From a checkpoint of a small mixture-of-experts model trained on Wikipedia: 7.88M parameters, a shared expert of 128 neurons.
Below are experts of layer 2 (counted from 0) of a mixture-of-experts language model. Rows are named router (the router's row for the expert), gate (a neuron's input weights, with its number), up (a neuron's input weights, with its number), down (a neuron's output weights, with its number) and show model dimensions 64-95. Each number is 128 + 32 x the weight over its row's rms, rounded and kept within 0 to 255. Numbers have three digits each.
Before each expert's rows: "gets" lists some tokens that make up at least twice as much of what it gets as of all text. This comes from a sample of Wikipedia text that the model never trained on. Tokens count by the router's weight.

# expert 3
gets: " |", " that", "\n", " The", ")", " which"
router:107139102071193126088090112157164183143123141147138104191177106190110123147098153147135117106102
gate0:157157116134156147156127147120133119095116163141122118120197136081039117133183061113126090052146
up0:138138130135156034100147104162096173126134143146122089155124135119091112129164113173151143054100
down0:175091083106082137138134152140100116177108165090087096171062132099095121172076146120098124132103
gate1:097183122147166120079141106150137151063136094127102174146097123098126127081145109131122144192133
up1:139103122131153162163118173100127121121225138121118134201144165112123099167181135135130086109114
down1:062111172140140112124142098143149087193070144122157162120034083126162087089058132090156118104160
gate2:135053182087098104118105127140127168188096035136097102171141148150159086107178120164102166131096
up2:086071100166120077106165121127164092090153097083137104125133162146123122167104096088175091096121
down2:109090091087131086095155118110064107096143162089149154157139193095085141123109104123129075110148
gate3:130119201111098165109077126101118089115144130083107119179083113149091146135182163066132078132119
up3:143074142155118114081115079094128085094183197104147073121152130175144114087186149116139118165104
down3:143077123097160169128179123143171148146036108087121162084063102148108114118136126101094146126152
gate4:129110137078143130141159139083133155150136043138117142111097135158111145102174162144138147135191
up4:165149188108133120171166135116101148152160139099095151111123131099088078133139119049160157120094
down4:139088134152163137127108078114116170124107129087108164120204149145062171191112191114117126178145
gate5:135123172095051140105142120131062109102135157124129137173115206053146142139124139124107103102104
up5:142133147134102171167126169145171135091080161123123098114152180120185096125135103130094126153105
down5:117125116097144086130125147179138147117159162096095093149142082142062129123145137089131120106115
gate6:145132169150151111136096160168134064130138131152095139064082128111088077169162153198148177106139
up6:142109141102117158141174109117132197155182118199109088180089058107107171138111132175088078084181
down6:100136064138130126123171167171132098149132136146112071082087116072123115084122073146150079090107
gate7:173154203118040081152115185092129121126161119165096127100150138123135168083111129091122115091130
up7:112059188173112170108078100121092105116169128114117146145121156176143125136139128079117089138103
down7:121099146151096125129130151112095128175109109126101111190147112133167134146128193064122076092122
gate8:115172112128123091112124097236114189140160165041137190086128127121175088122178124133064109125109
up8:162117122137114139142131117148095129172095165080111119142080130129093160048140124187167106091120
down8:062111188147115129147163135121097141143103091123100128150161140082146096093147087141159186082120
gate9:122144085115153133167121144115121156134069124141069149111145113077133096172112167185134105148119
up9:139138098106150094133114171102116114090150137140139201102163132071068108129098147219112083056149
down9:110132080141152136204150143158153127138187136148087098127074081047089112141079134101091076134103
gate10:206178122124205093107161179207070154126123092090086087141073176126138136131105167121097122147104
up10:115142162134062084110124133133126138115156089127090132145079197155114161140127130049181161102101
down10:141103123131113090116122094152140152125127139101089109110088141144172176185093135109117143115118
gate11:120088138153080153090132134081140119106128127121132086136111168174093142144097119174139112179108
up11:161113095130061086140134130160145124120130092121156074123132176099130134056137096152145069172132
down11:119129134129144125155141103125162165180139106096070166111162125152153089112173202100117090103174
gate12:119156131170131197108125130161087140114161065159117132154128149166162155118172147216110077063082
up12:104196108140132158143114122144109131136121128145133133142163120131153064181149106147156083087069
down12:113151128106119143127153188096104094128077168112109148105126125159165061121117205112081193139117
gate13:132129097102169094141139176064112064126140138215088097093106128101093141164146116119112167088136
up13:118165080159181167121132155162065179075130146127094124121148185125147087150087108153133113184139
down13:138170159128160100080154157146076153091131123075082157112169095165137143117147173110137148117119
gate14:143146128110108106158127134095124146122103151144149123177102154182147183104181121120120168097087
up14:143151169122208190102139142152128118089128171146177132128147096140175213133161145046148155145116
down14:136115127095109147171078118178174175142154087148183144152144101124145095179128151093133193160148
gate15:116088135132149149126143117103074142068102117103144151134166163095119120141148037131144091149156
up15:167162179170089048147109157114144211149121161146169122090095142119086131120136129111137181102089
down15:128133117111117090127166100164076201141138122153130082123103185192130128139131111122104159086154
gate16:141152127066165118120174145071127156087107152134085134084107183124160101195155143107165183123095
up16:176156144102139193141131061185076203126115122132143092159078140148102174121126144151121130150155
down16:172113130220176168109158150118130148170150185094124157154130189120113139120091110114144158178143
gate17:094110132086108163126150118099042095132087089144052144148111118077085112115079125117122151160168
up17:138110170144118101070153107102062117120160135122126126197109137154210143136175154171167095066152
down17:130151120136141132112174130187149142140103084111169079091123188072109120116105145139109148141108
gate18:121183125123166075093154140145123064110128106110121129143145136090115190114118117142119182134139
up18:118132149154150087079101175186168082113090073113151179128096119131203151142090133092118138119133
down18:166136144091094082108185163174131107126090147099084138126125149145152109126129118134086142171125
gate19:048133097102109071133164077137146078203153161125195137143125104171137142149091139165168083101089
up19:103168090159182201082153134091126160183164132110142146152117131096179113083122144108078159107099
down19:180138134116118145103079120069124142144103112105120111124062192133102151139161139158118116140114
gate20:077140158120115112125077110110136076108206072086160118161127160126150168143148059136120116140132
up20:155149095150091117159150136142126156162064165164081155105078101138147152123077194147158168108162
down20:184124122110097153085075145140086042120159165136148148148123141110125135124121187177141162146161
gate21:131100078099104156100134121142121081122119098148142138163153141181124126119131103116155151171101
up21:106143102088131151113160120133144122153159135039065162102142082172136149077147157171095075154139
down21:175134145088140117154144115191098181102171107100129125097152094197146085090113155132111086159188
gate22:165146142134129167111091159150094107133112113082118135045155146084092079140157163072127197089097
up22:126089122141158119088090143177104128137166127085201142147103155103127163104143149097062088128163
down22:141120140142150137136102140111155158139093167130133102155072123126144160139149141157098102127157
gate23:121146167134074120140116182122135104159162175125124097132152152094099148106113174137101062113122
up23:161086130108170165174177110087173145101065173101140127069137137131179129146116122138114132156139
down23:139134087127184103120120126165073117150101078121080116128079115166125110144066179165103107130169
gate24:112132106077120129117095155113145175135131154127117148120140096123178168133096140104119142098146
up24:100107124131119122105128139154168163143068082136117071139099100107148139137161185112106172141130
down24:122133129133134122186162073127130112162135111136154132168181133074149091116097092148147114118191
gate25:139134181125075142056106192160147150039155113107140083160107151108102145056140137189137112105152
up25:173154121133135171098104135131081123104153098148155145109096164135166177090166168168145124130131
down25:111136124115132139098152080149051146058127111126065142085123174106095136096145124157083167118136
gate26:096150163083142128103120139119152128113158158159179094153162122101144135116117134127126119105113
up26:096150165123147073140155165111131159118111113114130162123149134123161165100088084153173164188100
down26:102187128108061203080060110145150145069122142108160096121151162124140099106156129166098118138138
gate27:162168178068145130098150170126143139205165095128100150119117113143102148096073121172160152137136
up27:156115210149157117102083146122141084137167089146182123138114117077149198086152170144132185102071
down27:141162130115198167121112058163170105120123145088123119180133152114168124074133157186172124090101
gate28:187154123173088097107090144127077099131143124095140103098157099146119128130118134195121122151117
up28:108084148124154123134102126161087110162153112198198140154111100093054093114145087056110177151113
down28:091111122139144133152129158118104070130160148153130113132127107113112068173123174177112114112179
gate29:107128104115108124073087149145181137133185193101073131193181167159116104130155204171199121075162
up29:104123095133169177108176073137107140120090066100139122112130087122232075067167096153094047108102
down29:125168147129181124163121107107066109107191111156164164169160151140096120154131109115143085091168

# expert 0
gets: " and", " C", "3", " s", "==", " S"
router:115105155074177099050116154150103075124166177103130111096139154123133115173061090119100128137123
gate0:129145149108158181133088131150178139129123131185141103179138107136129091173093099169088110106164
up0:128125115092129136170130101119120176104158158130092061111176160140153117153103100166098091127172
down0:127135180110135246153117115115144137096152107148094093130139158159160114095138086085070136118152
gate1:067162093121121148144120121105127127120154142129098097056164085128115107129152101108135140099057
up1:191101045170127158105120140088149095148117122105084116143149125161133133157118176177163107110103
down1:143111110135154143121116092104109070072146183087139185111137063181093136151165105133136153101057
gate2:075127093130091166106121115173150088113132177156149133143114108122180055144139120106139157160086
up2:133093132145151120149122125094157143122090148101154169105204157117097167137125112105111110110154
down2:108157133140153161092149137164104055129099144032099077164108111073136073146121121114093156167132
gate3:130078121142138141135118170141110176151104143169149100085130097148094067117129129095073129092127
up3:125132161138101162110111144132142163076170108102092108188109074160114108168117136147087127085118
down3:084151117132177108116152128083074067091103090137113141096117135073158108114154133124123159128154
gate4:155148063097151123127184123107171114159110089148152098133070114156144055137110176184099145090137
up4:135097135195163187140103114102134189063063156086124150133122175083148090095173089132155130101150
down4:189130117139137171112067145128081136137117135125072121149113155087177118136141128177147188120146
gate5:023138129087113147120119159152126063132129048127062100151166085078083089078126124138121150167092
up5:103125132214131126098174133102124130139070143146128136165075103163141092127133123155136152146154
down5:124153174086116121100118127171171159136134101183129171131146187143122116129118129072130096112201
gate6:160066184134116126114145086118180115151158130129081070114212159139120125142123121112114130102105
up6:080119110106135128149116150100181106147128129139100117138136125111122114157103113188114159121076
down6:075161130174154149135164125153157150157114097121153131197154074104142130111086159165162155121100
gate7:126109120116166120074138156170105168108120220147067081108098119131169117125121174125134178137114
up7:146137133099094176137104085154174149131105146118156177089172114134131126081140109136180093134106
down7:145149125099149093069111114142128171139193139173159115120190132166114134043096135120069178165136
gate8:094117077156101129120132185096139134143128187109131126112179146156109101154079074149124099060132
up8:147176124124128161147162091125134090158152169124120163122117113147088112087156142130104133165096
down8:117099152094101214153155163138108137093095121147176144119134122079163113179143185136073128159108
gate9:144110054105198161122152135114169123142097150160057138132118101184144113118115120188076138113172
up9:171125112157162115144119130169077204167124125147124138137082105141134150121113173107112082119119
down9:113104134110144116087119117123162126147130161043121149124122170139155120082119147142117170108127
gate10:093138110158182127103159183207118159120092123138153128109117170114081138168124105134142178118145
up10:157149137091126169136093169128153151163191132105091152184157161126159149141143152100126086110145
down10:150103172098153111165146151143142083149091163092096141109153163134131144163091070094173083120144
gate11:121139133185067077116097142095114160165142155123208068165118169167122163147142087135175122127091
up11:098192187143132154162084112103137182168093094115145115171112075106071188154113137088112098088128
down11:082109177118133114193083077056138122121098129114131064124113114144079154173089051168133138047168
gate12:108148154139150134122164162099109069121104154130106145113152153097106183114135137109151174149115
up12:165146129189115137133137045106146132196186093110122126176099136164160055117120119135097110143164
down12:138134103114110148114137120150171227131134157136144083144144064162137086091099069148101105065125
gate13:156140135107087075075124132117080109179102056056143115090145076085141116148138135122083126146142
up13:160140139144155123143115148128176163101092123116063160155134126181078118105151189122169096100124
down13:148081125149136135150115133139146137150133128106118141195106092132072172174172125156120153151148
gate14:134115092124161149140078136122114096121144174100115145089167109137129119095208095154105151109093
up14:093142105077154192148123101157119147166077078187108179153142124179142182136064130099113105124131
down14:068128155091135108132126152167105176095089101145106128216123113153194102134180123138157079127160
gate15:158117131150112174127137099132123115110108121087119109205200131107143144180123157102121170188102
up15:148082194125098128134085107112109062083098162106136159072140131149149109175121184103092200166119
down15:119142140142135101129120105191227144101109164123096086150128146132071175074140127106101101133127
gate16:155120105118139134130142108109177118168085159112135108161070079199129131116104112144079077137094
up16:084072071112123172143114135118154122093095143122127132165083124135149177142144136059136120144174
down16:112070135126169137137143160140181105148080077152145116137170141114097163112121114112189112111101
gate17:124152160155167180101165066101112146110192104099106123131152089096091096076145130104113133095066
up17:171153160153169103092167145135138097113143134156110111196146084122206162108192149147103173169103
down17:110070143121142125148176095128136100103162122122152137101139173135113155113094111082195094093162
gate18:079112110125121134118129211149141187128126142195129121106128098138109130154151172134120103134119
up18:171110143144144104103126102128188100126124137169161084120073111131151146136081097117143140109145
down18:172087107153171087118176121164164074102159130054116204176154172106134127051113171075162101129095
gate19:093114099137137100104154125122181080128126151166170102146135135140119175114116102120087129152113
up19:124166131153075099131195141181134125138099100175166141152100150124077175093122102135097109178140
down19:094146059124129086110095155162121081141150122101119111122155178182074099180129114162121093150079
gate20:107131076114107145122164143167107117146138105172157191085157078108173110149143071123108144123157
up20:134148084078160210098146129129104123117202127067146119052153176071128162153141142090048057101156
down20:132176145129117189118120103069106139227091132178215119127143097146108128105092158144115135080148
gate21:096151137129141108134114039077174140123098092135130120163134183100102117080124092106145110123146
up21:108124139183081074096096128147097120125199165073066134176140103171125123151081145118141155149147
down21:115123134158069086075139080175104134154112156061095128131145121137090224134113122091166130119114
gate22:085138121162158146170128096134106160137072146187143085143133108111079187149114136128132120122152
up22:116098105102141139110127059125135189121104084131096147185140112117125172205136103093099136130093
down22:185164077141129131122156144147154138131229105083129112113122120110122104145136163123140120143133
gate23:152113132091129124158098070169109162167097079162166136072172192143090117116059104052150103132097
up23:157108107134146125147056111175132169114089163144107152110133115103125175137111128078112090120127
down23:154058148147182165122143083107229124112120181108100066179114093137103135082145130104139105137132
gate24:135163112122177149112106102147147103187127085104145148132050168127154116108146122106153103157087
up24:086152115132174146145182087147148069157102138124112137087145092122130092184098108101099114153117
down24:161073172144143136104156156131211119147111098087173111182075080154137129145102130112091182113108
gate25:145165146159126162129125169099118130089132114154088111141201117108134188098106115150154115081134
up25:105128201078139124149134183153110162173119138133147166178043126169130168098145157176097118146156
down25:083137155160102126092126209084092143104145136182067107145128132132109116109175088138170128102163
gate26:094138104096134114097125099135171111118086143176096083135178134107133101114082150147155186132160
up26:161074141107095088152146155139091087150162095165159112127127159101127131141103111109123111166117
down26:165124098107072133070094135146121117148129146098115131171072130137093089118083122184077138161099
gate27:140100155075160150176148146103176125114160147159120146099131131140118139147120108118152164160110
up27:138163158146100060160131125103090158169130081088144141091072120103116063175091129133116110115142
down27:146160100121156081136104104215182101121183176150118154124079146172101103110113121154108140124144
gate28:163164124159115133122107098109093130099071049084121097050196119120132134138154112114161082117132
up28:133155124139126146117122100107179173124130097141094184161071079222143114140112097165111139160082
down28:152144171106092125143175211110168098072148161106125074112157116198102195126173199100169074082118
gate29:116078110155167119163130131059119177143136106177090061112178141106153144152049158144114139066135
up29:075121114173082112124180155191157183165108091136119132184140139115077153117127125031138105135145
down29:082082120118113070135144180098126120120128138125086149112132106160131093147108149170126091111093

# expert 4
gets: ".", " of", "9", "ic", ":", "ra"
router:136127110019160179139101122195084135177132113115103091158094156163078173100133102136132108148060
gate0:037140165175160136123108141115107165117060087162146120094115175200073135141120079158144094070129
up0:144156154155098120140119098070153089141101163162177189176160141164126192118106114088113152092150
down0:112170112081144085176133094132116091090125085116126126080119120150137091208112162142162081149069
gate1:124175081051133149132155118125112144084151178138080112162113110101179151144078207127120102049164
up1:134103101131143090129105143130159159096169172052102178057101044060126123110090085130086142108172
down1:165183138152169101093156131068112163124166126177159065142085216161119168147164161161143119089122
gate2:097221130165131089144171119086135101163142155099115123143132168171172120152128127098078116114070
up2:153121141121139111116137148181110177170123165141142177164170156105088200150126084138135056134115
down2:133122130080148123134095119158137104102149120140083114149192111172140109152123110183130175119127
gate3:111123169122136135097152103124144109170146080139124071142092120164185139126090161137074136111136
up3:078149166100095103168142051119080123134095128126125133166166182112089124049110082170101118121080
down3:164091141117148142160146146139088141093087098151126110172164111105130176089093115134088128159085
gate4:142081180119131082152119106115137172100113180116084119108100147119091103162123149146157088148116
up4:083179120121099086145126147168136164044068083110121114101114121117107123143124152145102149139142
down4:152137113099148042168068104086113056147124087131142084133111069058135158106122141141102171117148
gate5:121158106149120091082081099123087105155185128079125176157063126059063108126140181100123113155074
up5:125115128179164098139151076122118129166117175083066129128143118179138185159062121106137110141138
down5:184175135127128085166107107108093137115137100158116139144125169153162169106121078152110144169141
gate6:088156139126175138131096144147165152115151187096146214148088089137076116108151122190167106122147
up6:148156129079188098108150095115125167133173158183125104204150111150176134097137119184109142104183
down6:140170166148128140131135137153125170144218153158077082139116102174090142144166172169158130190102
gate7:105189131087141150127037132112130092147082125055063107126122121071124120094120164111104126108085
up7:123066150108120115158099094113148125156112162153190150110111083112083111164118111112114077097107
down7:135151140132141200139145179074143136118132096177106110186145138114177142065150065121150162105122
gate8:103164208138165055116114173110101093038095140095181164094142158096123094109122151106155136125171
up8:094096142113144073094152153087107092090152157158107176125108125155096144134182137112154125136127
down8:089120088098144113092092060156109104119171150150054158105179072168126122213122154140160127136151
gate9:083176128097117143126115158143199183149237120093124116165110068149148129073093164193143081128093
up9:094068152132091161130167120160151124165153172187131136144127161075126134171109144178158113172176
down9:116165119108148143178173117185123113103109144195172135081173084173191133086090134117098177107155
gate10:092138083095100132135147170104079133122066170143126119125191117082111149128107147162158175093161
up10:157113140107159148169091101117067088104133206132147039139046145127128049184132123104158115097182
down10:149107155094131072111145102074084092172141112123109119135142142106122153073163136155188152105107
gate11:115103161101086093110099135129116089117107051141100077115162160078151120114115136080101169099084
up11:145146092115135145148076110118127174113153163139106170093118110109103117089146131115127167129115
down11:168185163106132080121106115143056102119082114117154144070123088060177173077154106117146199183095
gate12:109101107055202156088124160076117114086168129182114051090157102114157140135080133077092125117127
up12:153120100099130124093166133175088160176146179188078065127104119115192135176148118152095091111131
down12:152119107120151109107151149104060204182130145107080126147179149159151132042069210126172120130159
gate13:172138070167160117133127094165162134097205126099072080150145140113143128103122100110116115150134
up13:175094165116062139116152098089074105148172111134179161121147133140178134162119089117104186122079
down13:185105180146107134132151149114132105130105125152141171092142126150103152106073138127069082099122
gate14:067159136144153149109140131094148125114106128107130074147114094140156141171056163174151116140163
up14:141133152166157130104173095136105103154151046158111109154144121167087192114123177128162136128176
down14:081112075151125151160107094174160110161154179095100122138170078126169143092100111136129133180108
gate15:139123131130157115143146106114109201166179133115108190154081194174144174094101116102071096127040
up15:119170114169068100139090157114083095140077096152109110118208101115154150187185184134156148152118
down15:085193148169138166121161139113120171120101079137160128104126141125134093088117145143143126080132
gate16:096142149089135120147111110120170179103095144089109151138171153080075169120106206107131156121132
up16:119118129088095182125108137128161133086119141148159180147123093115188136071161141144133032088190
down16:131107163097134195128125179118137138173142141154147109151137092051106082134135117133153107129170
gate17:118125176095147103119109096121055184143138089144113115157136124108126159129190157122178122096138
up17:151146118122126151109170098110060108156138100092120111087140171128131086034120088093047090107106
down17:154141124088097135126197167155145149156107160107114096174102155151135075168077106087126149147150
gate18:122091138117146096113064187096163060062124185157134170141141096190108100112127099145139195120127
up18:135148157143096118126140114193173105118177143143128125170141141162132134139082120101110055123115
down18:120142126127140132086082154153097178143120131084087091061162142140129169139154176126173149173167
gate19:098156104078131100122120118142093090097081182147108117109175136164161060150116153142131161111111
up19:132137144156077116126177127145122140143120060173112107093173152182142140104162087097115101115115
down19:181050123062128155145165186107112142112112110106106162089137082173154131126147083141136109152097
gate20:116067171146173161130152173131108077136115121160176127117114131129201123110087136092156125121121
up20:155121161197072102139110110203095155108146149156140094062184155119109142092150140148204094121153
down20:137205126126122126085134071076167097134102130113140075119124093113129112173097136112097107163136
gate21:106134129099133110134101081122108101148102095123139124133120128114151065022124112129124107121096
up21:186130117177081157107078136127153118140179076112102184112098083148135117110140125151183143112147
down21:161145157116193137143118123114093136142100127101116117078121157175094078088083123107169103138117
gate22:035151110096137159110072124125139128075064166111107126162150098124125115091156144146148137141115
up22:115102090151077103125143091141109147115125119142129157147190092138072122113102146119157130085168
down22:088114096084173063157123137148140070105144115147047112193105087138174154115137171077134205139126
gate23:119106131125151130100185130133123198165114129165160109169128114173118117136090121153071067117090
up23:127090137111056125093146135117155090176155171099099115110133169123169163075138114167129148169141
down23:101074154084104126128143135118167077131094078163142111137173056133179157140119112140098104167107
gate24:140133119147111131120153107178177143069144090101169073166088115139136079125134132210141164124119
up24:132149171193074081136110125101128149098148139122136104074126120114151202137127129101151048105170
down24:079091142140096094125191100125103152174074204128144152095124167136107157189131139188088170124113
gate25:053113158117169126125178135156151105159153150154114140149204127153016096136131081114096130126087
up25:137127065154078113129087130135129119062102122154180095159184122121142167170120126232110146137130
down25:188139174062079119120108170142139165144152147115167094159120105117124125194164069159145176102084
gate26:126118128153181116090124118176094119155114070115145156167153195194110135095169165155154190087127
up26:123127143142167132163086125107063113076106127107112182132131124161100130115153150079118138134120
down26:128111110089129147180125134123121157163133151121120189098090077144091109111124104088067131141173
gate27:083119153113122109137109095136135130036094117151037077158114126132120084146103189139137119108094
up27:153134168106120146090140120148149142195185156165175083180127094194078168113075128086110140117075
down27:159095085112121101070124142168151120119148139072111148122101094043106160230109135143099137174144
gate28:113117145097135065163118101142124143175137207123082136135114155117094090116111097114162107119125
up28:119099089111104138161114157126200080108101144107117112122086195112114134169079111144113086130089
down28:090081168139093144160063169126142131099110124127123126097153132109129056138187130081110100117105
gate29:137159148181108085139098110182114140159134203113099151124183143159148132154129123128137126151134
up29:193121137139146163129136111142131116178102073219148149142115101158079170145119107104163166146114
down29:142055129154145129133073128128129117061175128141127154217086123129150130138086078119168166146136

# expert 6
gets: " (", " h", " in", "a", " m", "\""
router:141186125141179168064106156163095130171111106072120097151113132132142144075071138194132174065086
gate0:141141123114133081144147151129154094147096102148182100112191140132124115164160113050096119123137
up0:148179121132121104109087129114102146118099097128122133192164168082174119179157181115162116080146
down0:106179193132138155140119110122136081098185089157150073132152138177082086174162127102113134088121
gate1:128093123090096099124076180109126145093125137100139157141079100181167122107124171096201094150123
up1:068115137158150116157122146143168118165137139137168135109160129098129126165099112104125110088081
down1:130135131132144140180137148118170086171170089057073163188123089175129122083112144115168186143137
gate2:131151088147120129083113129084088156148101113118175116126128114126134145150108117169181110174172
up2:089171112103134124095134080122061153152140119087109176206133123141097129092153122128146161139099
down2:105051089104138144141095134141115112122157107105133186111155138132114140125101060136130113192154
gate3:152154123081116118089096104164199123102141144196057111098137107117100115159133140133174109144215
up3:125133132097182108134190120155087131084174125099093110095129150088046160113188093104140071161117
down3:147130141144117106119097172126145135136098181133066113128160162129103202119168179118102085130091
gate4:166084162130106149146088177076179134148104132105184166125165205131125150097121027130134079156120
up4:149166155114198154156077111090136191118125178084135142120187116146157138138141180139128168089192
down4:139108119083182105189133107130105079141121116104084158136110134133081159105105131212172149107062
gate5:138106077121155131107115128130102131143160150165161163136163171146127138167114189128161095106110
up5:106167083147099088143067123131163125112110125138083133128093180137123101153166134138110113130139
down5:146199090152232153123135153159136134126079065118123092128149143157118181201165093146126130140144
gate6:075156102112122156096136155128117155123155106150161082152088154128137139195137101125142085130169
up6:059196157162108104096136157104126144094119129109116128144083128155137089132105126144069114152053
down6:085143112164099101136104115144141164103131073100096134071143095122055122077119116178118101110141
gate7:091126131094114165140126168185094083129170111074122119171126145106063098113157062118059107160121
up7:129110165144097140097119148104129089074144186113127144193125114143103132210102147114161102134109
down7:156124141119128109168172180106086090206143089114102139155103135103085136160078158130134088129108
gate8:118108126142116117099190124178121124120123198113094081182127077137143126146127089088161149127146
up8:182116130150081085170107142162087123130086084101079149100112064080156126095082132103155125134107
down8:187103050158125146119139115154164110147108116095100125124122095117104129110134156080112082109142
gate9:071071133103108150107119184141108168147142143160138059111102111151103128179062176144143145110131
up9:134143142114105161157127130142114167159170167154152155118132142102148124154047166194160140156085
down9:123174150080171115137139065101145114131115114055140149122179131121098193139138066162147058148087
gate10:130162096151095085093146128128162161137196044147169109108132096156086154095136069094092175144102
up10:144102108148095148151107109139119152137143175136109159116128080156181139111113152127093112129162
down10:143141115107163117145101091139097171092158186123126157127088120120105182217078126164151135121130
gate11:125127060143129143130122084149141120123090139111093133130158161105098138143139122227142102120165
up11:120138111145073146103068108165196190165110151106074202145103144152124136106094127117144082084117
down11:142142141159183109136129151124146115117087164188153130131187188116144077123118141113157092094136
gate12:165092149111138117117123152134224162137108162079138135167124131156110117219118126124116096113133
up12:152086197113072125121157184159172171046109142143160150134164118129107147189112185125101180173100
down12:178063145126132149154153198058118132086117115122137118131102112112128139139115141102117134143196
gate13:109103117091066150125132160111129098086124120157117134151178160115078093151040174116089138099103
up13:105158094120157134136100079162130076167122126138111111060162137200090180115120123172156183105086
down13:114112138098111167177141155158102225106156146135091130066118063129112181090141160085160109053152
gate14:100137122104145187116109119094131153140149134183151145171093104114072113148136118160141112115163
up14:139128160132123146098119169098153180137131151122146119175057111151131141106066169160144140148122
down14:161129153105055168089218132119121132143141140189153131068104111094110113090154198130160128118130
gate15:109144100106119108109074095138183107144105121087190162136110135144097194151133137075111089178085
up15:155196128102150075118129174152089116105124094137070134168127215096136110079137175136177119092136
down15:076106151165086116117097139167088160141104119053140132157098129132123070128157142201116115101100
gate16:155055112121151183136171087106101129109154158176095134070125153143128130123149117102129122092103
up16:129152168156181085107096183091147087057106161131087136162166143153111131101106152126134148145138
down16:126211117119145144168184104154181165151083109155100148120147153142120156177188171130123088077144
gate17:158125100143095103059127198116172133123172135116129152068107137122121139153123118158103106114106
up17:135088138083112100127175178128095106136126161161157166091138124168172165136176174083112166139100
down17:106166128092088153156132124186096183156126144105230151137103129157166171143132138131087189149139
gate18:186098138120161149084109138087103107105113141128172137122082118088128122119104115129060122120104
up18:143107159111171077114107148123141117119131109205113123123118128081061132155086093109082160143109
down18:169126130081146125121080129138093151097129138158160134119129113128105175081138137094178142166157
gate19:174122123096113140133153117116058126063093151184047111122135141091117193156124152134124139130081
up19:164171168128077125141119159075110065119112125154076124127139085030113193076133157089113139114129
down19:109112092111124168104119108063164094108123109146107087147111107075144135072157108222184103139133
gate20:069152125142077177127158119152082093156123092154089122122185127116129054101142078151105089063100
up20:089166150096163140172147165150099152131206020153157072121090123075180154066057109078150145199106
down20:176103145180144052107147077112150147154114147128133153087127104129154128093154148218131170105140
gate21:139113103115111137156164116092116119089119175134108145139160115219109110161094086051146096108129
up21:133099095112064144112111134135140140099109102091172107079170091168102117167065103118153063140141
down21:130112124135119224188149138187052142137140097127142108089154108123118144121137151086135133161131
gate22:143107206098125125091099166079077068070134114143192172133103117120067118125078119095093146109106
up22:124127120149137128137140081129150155140133127107140123113122138168134082145203135116117098192149
down22:108153166081107119128129032128056172167099127109166105075166125121169107146113115152071119150166
gate23:129057130093069135152176115135134122080096147150093132161081090086167159151147137112126138119121
up23:082104159123138118125162110176153204127106109119059135124071135101129190111148089136137102113083
down23:091117094135063141118177114108140118104133099193088130121112139069104100094155109128156060099120
gate24:084126114078146167139169154178154103101076079129150087156204138136128061151114056140146111088081
up24:120128169120129135138130177108138168176198162165127096140156128083150164134153144113137135092167
down24:142144132079100158165118116128069127156164143147158123138108123117112112154157136127091180131120
gate25:106112155144146187131113066070135082134134200117132111113093066163156097139160136141128059142122
up25:163091191110116102147162120077178143098122128208150142116099068109105077117113126115093130116126
down25:114142130146078124147125099119157175077112097140169129082124102117132132122117111080157177156126
gate26:115167155134142107122118156101083176149133138164067163164092139101067132101192121115094169115193
up26:153161115131081107132100093150138116151158183167137140145148171136165185168076106176144131107157
down26:126181144123129186104160178130100219083125112134168140133149128117160132138130162097073095054165
gate27:130169092116118159106041144118154099102175162095121135099121178088148176117153097116160087155127
up27:137148141143187115122149153158103143201096113149145111137143133106123115108072177123181123151100
down27:101129152074093101117067143163098108110175155129212148103182104089121078134095062142068108103132
gate28:148099167097113136113102107153160122116043064165123134103107072083139143133111090100087112081106
up28:079161155164082074097116135187120095189130136104110164140141179187104093092140155148128124140151
down28:142153105122104061171121171132121113099191130140153135140112136093176097139161162128117161157136
gate29:136089108093122111113118075162132132118156142102069070149129115070167177175131125127072098153206
up29:076140074122093094120126095118089111142116053141138147132149073124154115142140147119130142109112
down29:145108109114120072184124126129114105131165149120166128083115117148118140184145161100063132105131